{
  "n_layer": 12,
  "routed_scale": 2.83,
  "balance_loss": 0.0106,
  "init_std_router": 0.0238,
  "n_head": 6,
  "n_kv_head": 6,
  "rope_base": 10000.0,
  "rope_fraction": 0.5,
  "init_std_qkv": 0.0564,
  "init_std_o": 0.0,
  "optimizer": "muon_variant",
  "lr_mult_qkv": 0.4,
  "train_tokens": 440000000
}
Below are experts of layer 2 (counted from 0) of a mixture-of-experts language model. Rows are named router (the router's row for the expert) and show model dimensions 0-191. Each number is 128 + 32 x the weight over its row's rms, rounded and kept within 0 to 255. Numbers have three digits each.
After each expert's rows: a language model's description of what the expert responds to. This comes from a sample of Wikipedia text that the model never trained on.

# expert 1
router:092125175128128168125077138132103100100126189129126133128130090077139077072095130101127140164126137080129133086170157143132079077151103130165125125129129097161126082136130206181089133124126138166154147079000133133093123124163104125079171128132070131097103123085126131162060158117124127135130094099091159131159178183141167096129103120113171121194125162099107127165131072135128136132125155185133129127124058168177130091131142128130198136164133093124175125164168125129242122155162070128145123187128132116076134123132083121127127129125162094131078135136098168129081101131084099131
Middle pieces of split words and names, like "od" in accommodation, and invisible marks in coordinate strings, plus verbs like stayed, won.

# expert 7
router:102125167125126167126075132129106102101129147130127129127131101078129074091100130104125162164127132074127129080168155213130089083129105125170124124128131105158127094126127218185109131133131133163150146057000129127096129124159106129085161121132087129126096136085131130155077153118127128133127091098097156128161171180105167043128105119132164126191126160103109122172134075129127137125125150151127127125126076172250129080134145128134163134163124100128175121192165124126220116150175098126158125180132128119080125124124091128125124128128155103129085134132084170124104104125073101133
Very frequent tokens like the, commas, parentheses, table pipes, and digits in scores and counts, plus inner word pieces like "onom" in economy.

# expert 3
router:108125170130130172126082131127107106102127203131131132128131096099129084090105133103122166159127132081128130081161153174136086078166107128166123126123131102159130093131126136171113133129128137158149140073000131124091130124175108129089156123130084129221095138081129127152082157120126127132128092099097153126160171180089162060130105121116166126180127164105110132168133070131128136127126148149131127128129080171244132079131146127131168133154130100131172122181162121133209121145173092125147128176131127120080130126125088125127132125127154101129097128135088157123105105125079104131
Final word pieces like yl, ev, erv, k, and last digits of years in ranges such as 1991, plus raw UTF-8 byte fragments.

# expert 5
router:105127164138127188126087132132106106104127200129131133130131100073131090092103125103127159163132134068126129084165155241131058080147107131174124125122130101161134087133129186172089136134123130161149145074023131132071130125178109127085166125131081130031091125086128127157091157120124124130129089100092156132163162191113168088128107118114163128194123160104111127162131073127129136127127149166130127128125073167218127083134142130128181129157129098123174122170162124132213121148173090123169119166134126121082128129126082131128132127129158096127082137131080182127103104126058101132
Newlines, periods, hyphens, and table pipes at line or list boundaries, plus the words school and Location as infobox or heading labels.

# expert 2
router:109124156130131184128084137129104099104126202129132134127128092097133078091096135102123171161125138076130128091169157137130075085115103128166126130130131103156130101132131183181090133129129133174152145081010130131093126124182104129079170124131082130231089131087133128158076158119123127129128095098086158126161174173116174095136105120115163126187123161101108129162133070132127136131127149205132128125125058170249131092135145127134179130148128092124176122186162123126227123148165076125160126164130130116079129127128077127130125134123160098129080133134095166124090101123084101126
Function words and auxiliaries like a, was, that, had, which, and infobox field words such as Division, Conservation status, official.

# expert 4
router:104125159136128160126081127131106104101127159132125134129125100081133072091102129105123159162127130072126127073171154221132073094140106125169130120130131104160128099129130163171108130127124138161148146080000134129086130127157106131087159124131087131222095134082130126150078153118124126134129086104094154130167169170104172012130107120125170123195127156103109120172132071129129134126125150178128122132128074170255129083136146129134159131147132097123167124172163128123205119148169080128155123177132128119084129130129079128127121130126156100130087129131078155129092103128081102132
Pieces of American names and terms like ".S" in U.S., United States, "ton" in Dayton, Amer in America, and "ty" in typically.

# expert 6
router:096125166139127154126089136129103097101126255128126131129132099081132085085099132102125158166127135074125133068169158184131074096149102133174125130125131102164128087133129185184099132129129136179153143058062133127075127125159102126078159123133087128103102131079128127159061160119125120130123086096090161127171174178127168123129102119118168123185125163102107131177128048135128135128120154193128130126125056170193132088133146128127164130148129100124178124173158122134230121155171070127175126163135133119076127122127074124129131128128155095129083125132074176123092101122093097126
Capitalised single-letter word starts like B, T, M, F, spaces in lists, and suffixes such as "ina" in taxonomic subfamily names.

# expert 0
router:095122175134128175124091133130102098100125161130132132126128094083136096081100131102125168168126136069128125078168155157131079077151102124171130127129130101161128089132131176185080136132124134166153144059000129129093124129178103133080164124123073131149086128080132130160071161119124125128127090097097160126172174186120178109131103120131168125221123162098108127166133083132129136128120156184130126129129062172202128095130143130129158131170127095127181123186170132128228119152180064126177124167131131118079125130126071127125124130119155101128085130130078172128083098126084099126
First pieces of split words, often single letters like m, b, h, D, plus £ before amounts and "ceed" in Succeeded.